config.yaml
d_model: 256
d_expert: 192
moe_layers: [0, 1, 2, 3, 4, 5, 6, 7, 8, 9, 10]
normalize_top_k: true
init_std_router: 0.0189
norm_place: "pre"
qk_norm: false
init_std_o: 0.0506
init_std_down: 0.0584
schedule: "wsd"
batch_tokens: [65536, 131072, 196608]
train_tokens: 504200000
Below are experts of layer 5 (counted from 0) of a mixture-of-experts language model. Rows are named router (the router's row for the expert), gate (a neuron's input weights, with its number), up (a neuron's input weights, with its number) and show model dimensions 0-255. Each number is 128 + 32 x the weight over its row's rms, rounded and kept within 0 to 255.
Before each expert's rows: a language model's description of what the expert responds to. This comes from a sample of Wikipedia text that the model never trained on.

# expert 34
Description: Digits in years. Individual digits inside years and dates, mostly the 9 or 0 in 19xx and 20xx, as in 1950s, 1930s, 2010.
router [135 137 205 102 114 121 140  72 126 182 118  85 123 136 168 108 226 105 164  81 125 143 121 143  91 114 139  95 165 115 168 180 173 111 120  91 122 114 141 198  88 141 175 124 146 125 115 122 110  91 149 118 129 140 192 138  93  81 112 124 143 124 160 147 153 123 103 116 181 116  86 161 131 115  95 182 150 122  84 145 150 133 133  86  76 161  74 169 161 115  78  98 117 164 111  90 112 118 134 133 163 200 176 164 189 216 155 141 140 160 136 168 156  91  74  97 169  94 127 156  48  80 131 191 170 141 142  96 109 102 144 141 158 121 151 112 119 108  96 147 197  55 132  89 108 160 129 126 110 142  98 127 111 133 121 147 136  97 151 125 151 148  57 133 115 144 123 154 159  93 111 120 142 106 130 152 111 140 127 132 112  94 109  99  82 115 184 146 127 140  98 171 151 147 158 160 119 136  70 109  94  79  83 139  54 133 148 182 147  99 155 147  99 132 182 127 153 134 174 153 164 124  92 111 122 104 108 202  97 174 133  94 110 104  98 161  45 147 140 129 135 106 128  83 123 141 211 107 133 130 169 169 143 128 131 111]
gate0 [120 102  77 125 112 108 112 141 111  91 165  83 156  83  87 155 110 169 123 138 133 114  90 170 139 176 111 157 111 132 206  67 195 157  68  66 170 122 103 176 130 191 148 121  84 180 114 138 120 126 116 126 129  98 159 131 142 134 159  89 115 115 113  83  66 112 143  90 100 173 143 100 119 103 153 109 136 159 157 163 124 166 161 111 154 111  50 128 154 112 112 102 126  98 128 134  94 151 156 144 168 111 106 140 144 126 110 118  83 115 104 103  96 113 112 128 157 144 174 146 166  94 163 111  84 175 121  77  95 117  78 155 159 120  81 159 104 117 102 144 111  75  95 138  79 201  89 100 148  87 198 159 103 104  81 140 172 131 118 112  86 128 116  92  87 142 129 161 144 121 168 117 102 175 100 116 158 165 175  93 178 161 117 146 143  91 149 151 207 152 135 114 104 188 191 166 108 133 166 110 127 116 161 172 130 104  77 107 132  63 111 123 139 136 128 233 105 155 135 165 156  75  63 104 172 183 123 105 118 146 128 157 120 117 166  85 118 109 116  97 127 136 153 172 144 133  88 112 132 152 151 114 126  70 196 138]
up0 [164 105 180 105 169 167 159  92 163 128  45 118  92 125 137  95 199 108 182 122 153 185 186  67  99 109 122 122 136 157 107 191  84 131 180 191  96 176 118  59 132 122 140 172 172 121 149 119 140 141 127 118  91 143 120  83 112 105 101 163 115 136 112 122 163 156 130 148 140  51 110 106 137 142  99 133 150  90 116  99 106 106 110 146 180 137 152 116 112 175 132 169 172 153 118 109 180 125  98  80 103 154 116 120 133 145 111 145 196 128 123 179 164 100 141 134 130 174  85 103  70 109 112 118  88 117 124 135 156 145 193 138  54 139 117 175 135 190 142 125 163 139 133 145 149  72 138 131 150 165  87  87 152 181 160 139  91 144 129 137 152 101 113 185 165  86 127  88 135 180 136 127 119 111 103 104 112  93  64 133  82 101 149 115 178 166 133 120  83 199 141 129 169  70 105 106 113 138 106  77 151 141  99 137 130 156 146 112  93 163 148 173 154 135 115  58 171 114 148  51 154 170 201 139 111  99 132 132 126 123 118  98 126 134  85 162 161 148 122 161 100 117 120  82  83 133 112 136 114 118 128 154 110 186  65  80]

# expert 0
Description: Spaces before numbers and words. Standalone space tokens, mostly before a year, number or new word, e.g. after "in", "the", table pipes or colons.
router [117 130 166  48 194 107 122 128 136 104 136 128 152 107 126 148 172 124 181 140 111  99 102 102 137 145  84 111 131  97 127 186 111 137  84 127 128 156 133 200 125 103 157 144 197  71 132 127  78 131  97 130  68 179 163 142 109 164 100 101  94  98 169 153 105 125 202 135 172 103 110  96 145 156 109 127 117 109 166 157 221 154 111 128 139 118 101 147 105 110 132  76  82 108 128  62  87 113 110 104 155 176 139  96 125 165 145 101 124 104 108 149 166 143 152 127  97 109 108 109 148 130 135 108  99 135 147 157  94 146 175  77 125 133 148 130 167 177  51 156 133  96 170 177 178 133 139  98  53 164 141  69 172 153 101 119 107 100 135 165 111 178  47 129  69 100 153 159 122 133  96 118 125 182 150  55 155 148  53  93 118 112 102 121 123 158 145 100 114 108  83 111 101 147 171 135 162  98  80 149 159 162 118 122 123 121 112 135 180 120 117  97 100 110 172  90 148 150 168 139 176  85 144 126 136  90 182 170 137 101  84  97 123 154 142 153  49 120 133 161 119 143 140 102  88 106 148 162 197  92 115 132 137 174  80 100]
gate1 [131 153 118  80 149 119  81 108 161 142 110 120 146 106  83 137 171 106  92 137 105  55 136 101  92 152  87 113 152 170  56  70 105  94 155  48 146 121 156  99  99 120 150 150 110 192 137  73 146  54 161 146 149  99 141 123 126 211 125 131 125 126  80 139 124  81 131 139 146 180 115 130 136 151 131 172 135 135 206  99 132 148 156 107 120 117 146 153 135 146 105 103  78 140 112 146 111  65  98 133  66 173 101 104  97 158 150 120 121 179 111 143 127 165 170 170  87 132 138  98  96 114 154 129  92 156 136  84  94 149  95 121  89 119  99 175 143  98 156 121 147 141 137 155 128 128  72  78  92 181 115 125  79 112  89  45 146 145 102 129 122 166 126 160 117 113 111  79 156 206  98 145 144 177  99  99 152 121 139 107  78 136 171 133 126 127 121 182 158 129 146 155  93 158 175 147 150 150 171 155 122 103 163 151 157 113 117 183 116 138 165 161 207  79 146  89 140 125 122 106  85 103  93 119  78  58 133 163 190  66 152 198 131  93 118 118 144 136 144 140 152 127  70 165 134 116  64 140  96 143 120 132 164 134 190 127]
up1 [151 126 101 159  67 120 125 150  93 202 184 157  65 107 124 123  66 139 128 130 133 199 104 159 107  93 134 176 111 113 135 161 108 123 123 153 109 138 125 132 110 148 110 101 137  74 139 118 146 135  95  93 164 135 161 107 114 120 111  92 103 108 196 145 150 163 146  89 141  69 126 146 137  61 101 100  77  93  86 115 174 137  97 145  88 124 165  77 184  42 146 131  73 128  97 105 134 207 148 110 161 107 130  74 153 143 115 110 119  73 147 155 146  99 138  74 151 195 182 148 169 144 122 125 140 102 137 179 130 111 151 148 165 110  70  98 105 164 149 150 153  95  89 108 148 135 159 154 122 147 113  72 214 132 175 177 106 122 125 164 152  70 101 115  93 159 177 129 100 136 151 196 122  69 105 117 106 131 142 147 180 190 105  90 162 115 109 107 167 135 126  97 127  99 117 114 154 106 177  79 176 171 115  84  63  83 163 125 119 154  78  67  88 130 120 139 101  88 128 145 148 111 130 137 131 160 199 167 108 139 113 129 171 167 162 148  94 158 115 114 113 144 127 134  75 153 169 128 135 153 147 126  91  90 107 127]

# expert 39
Description: Sentence and heading ends. Sentence-final periods, line breaks between paragraphs, and closing == or === marks of section headings.
router [ 95  92 204 120 147 139 115 100 162  80 161 128 153 103 130 129  89  84 111 125 162 199 144 118 108 105 160 155 140 104 112 148 163 122 131 165 164  78  95 176 119 159 135  73 153  97 131 150 140 120 128 122 148 176 163 206 123  39 129 164 111  88 100 146 112 102 150 132 107  75 174 149 152 185 131 116 146 146 179 134 221  80 195 106 155 127 128 124 128 116 152  80 142 135 130 166 128 128 168 110  99 129 147  79 113 133 149 137 116 186  94 173 119 143 175 103 143 146 147 135  81  85 101 133 102 183 114 143  97 126 130 102 148 139 137 155 106 132 124  96 162  70 126 122 133 150  91 142 129 111 116 156 112  86 109 132 124  72 138 128 157  92 122 166 127  95 142 145 130 129  91 142 113 170 112 138 155 164  65 112  99 115 143 147 110 118 135  99  59 172 101 103 100 133 154 192 187  69 102 126 102 123 142  84  58 121 108 116 108 147 112 156  72 102 200 193  49 122 154 129 104  88 165 101  48 203 107 156  82 140  96 109  90 180 172 159 144 154 146 137 144 146 177  93  90 145 108 102 164  72 148 165 139 138 105 103]
gate1 [111 178 127 214 105 124 137 151 103 110 125 108 121  84 143 106  93 133 158 153 107 144  91 112 158 158 113 172 128  69 178 137 119 113 121 117 140  88 114  61  96 153 115 121  91 143 134 108  75 113 102 150 134  34 154 168 138 163 118 118  58 127 119 146 132 115 169 104 119 113 167 101 131 135  73 175 151 115 141 169  69 162 170 104  93 163 153 125 190 149 104 148 162 137 163  91 114 151 133 149  80 113  99 151  89 121 103 156  95 129 162 145  94 113 117 156 157 145 115  60 132  92 114 112 104 160 122 142 138 138 125  99 143 137 174  93  56 172 201 157 132 205 109 123 110 165 144 131 153 121 105  92 116 129 101 132 150 121 106 101 103 131 131 165  95 126 148 113 148 151 115 136 115  39 160 126 118  84 189 199 138 109 175 159 137  66 150 163 135 149 189 130  87 121 127 135 110 159 155 124 157  33 117 121 150 135 159 118 180 129 166  73 162 165 111 117 127 165 118 174 120 146  65 152  68 181 105 138 108 170  99 117 153 126 112 109  87 153 124  80  64 108  86  98 114 181 130 161 114 198 154 172 110  67 150 163]
up1 [149  69 111  75 133 115 123 107 154 132 133 173 118 161 133 151 166 126 111 110 170  95 137 108 103  60 140  90 156 193  90 126 142 118 124 142 126 172 159 182 176  99 164 123 160 125  99 127 203 140 140 115 130 226 107 103  91  78 120 122 187 112 153 126 136 127  95 122 143 118  84 148 124 122 134 105 114 143 118  91 156  58  86 138 163 106  99 146  75 145 122 115  72 123  78 136 134 101  96 110 170 127 163  82 179 108 144 122 136 127  81 108 171 137 125 133  73 143 152 208 128 131 166 164 207 104 121 111 108 136 107 138 164 110  92 146 185  86  83 113 128  76 187 121 142 120 103 124 110 139 137 148 132 131 155 108 108 138 149 152 160 140 129  66 173 151  89 148  96 128 142 117 124 208 107 115 135 182  62  89 107 130  59  92 119 190 102  98 119 105  97 103 165 127 105 103 143 103  81 146 123 190 126 169 141 131 102 151  72  95  63 171  75  88 154 159 148 102 151  78 132 104 183 125 165 101 157 124 129 115 143 143 112 100 118  92 177  99 133 157 212 135 148 157 123  68 114 122 145  66  85  84 150 150 111 105]

# expert 20
Description: Ordinal suffixes and th/w. Ordinal endings and words (th, nd, rd, st, second, third) and the letters th or w inside words like Rhythm, Twirl.
router [148 133 191 152 124 111  84 169 126 127 180 134  82  63 122  94 115  88 181 110 165 173 133 160 123 135 179  87 139  48 132 132 121 120 115 132 113 151  36 173 117 144 123 113 105 110 141  99 126 119 103 113 142 103 154 130 155 238 176 161 125 190 113 173 120 124 149 107 130 134 150 127 128  92 158 125  97 171 107 176  99 151 149 147  80 135 115  89 163 154 179 131 123  85 114 177 139 100 167 174 156  94  91  85 136 126 124 128 139 121 120 104 174 150 106 159 147  97 170  87 150  92 148 199 145 101 138 102 148  96  71 102  93  86 143 172 183  99 162  72 104 176 165 146 130  77 117 152 152  75 158 142  83 146  89 169 168 190 128 115  98  74 107 145 192  97 152  86 112 134 121 136  74 112 117 192 123 182  93  75 111 155 130 147 123 158 152 121 124 125 128 162 155 159 104 112 141 184 138 172 136 121  93  88 122 120 157 138 107  98 184 106 171  77  84 120 142 140 119 157 141 111  95 121  95 117 132 150 112  78 176 178  72 103 140 176 107 130 108 134 120 127 131 124 105 121 101 143  76  74 180  84 181 155 135 140]
gate0 [114 143 145 110 179 109  99  80 104 121 142 151 136 128 214 136 151  94 184 155 128 140 136 133 163 144 123 144 133 161 150 126 192  61 113 166 131 114  73  72  88  59 110 136 180 115 110 129 113 155  99 158 151 145 151  96 149 138 144 171 169 189 173 108  45  79 165 159 113 101 148 105  97 122 113 125 143 116 104 141 143 100  99 171 135 149 145  98 152 176 146 111 162 134 114 105 129 125  55 119 111  39 152 113 109 123  66 123 110 118 110 117 137 125 150 160 193  96 159 135 109 117 138 125 132 162 149 130 184 149 102 112 159 137 152 171 150 122 201 127  67 171 185  91 196 135 133 140 113 143 135 155 122 128 147 122 132 114 132 136 186 154 117  82  81  44 158 114 123 125  82 117 136 169  89 162 124 169 103 114  91 114 117  72 135 169 119 115 151 145 150 174 143 107 193  43 115 167  88 122 183 162  89 126 118  70 111  94 174 129 174 177  74 149 120 103 129 141 169 161 179 140 103 148 109  49 148 144 132 181 102 140 127  60  82 141 116 103 163  89 101 134 132 110 118 132 112 162  89 168 134 111 122 127 151 119]
up0 [147 137 170 133 112  89  76 127 174 134 100 100 131 112  91 214 114 116 134 107  78  69 188  71 147 127 111  97 127 143 123 165 126 123 104 114 127 189 103 141 148 154 133  59  56 137 162 100 122 157 152 154  76 142 120 171 128 147 119 121 155 104 133 127 156 132 181 113 116 156 145  98 155 139 143 124 173 102  86 117 105 102 183  91 127 128 105 107 133  68 146 130 166 140 127 176 136 137 149 139 154 184 133 109  44 100 177  73 162  96 182 143 132 174 140  65 157 100  98 124 119 123 157 159 103 131  50 126 126 164 120 127 124 113 119  90 117 166  78  86 172 147 129 133  75 136 124  78 110 167 106 108 186 141 123 200 127 127 160  91 109 193 128 136 102 141 181 120 117 121  94 114 124 114 147 140 106 172 131  85  83 145 216 159 115 161  79 132 102 127 148  98 165 172 115 129 131 165  88 109 159 123 157 119 101 113  69  97 137 180 127  65 156 150 159 122 107 161  75  89 128 150 109  80 122 183  76 145 136  80 110 113 159 145 175 100 107 167  87  99 129 132 105 109 148 110 113 116 169  49 122  97 180  93  87 189]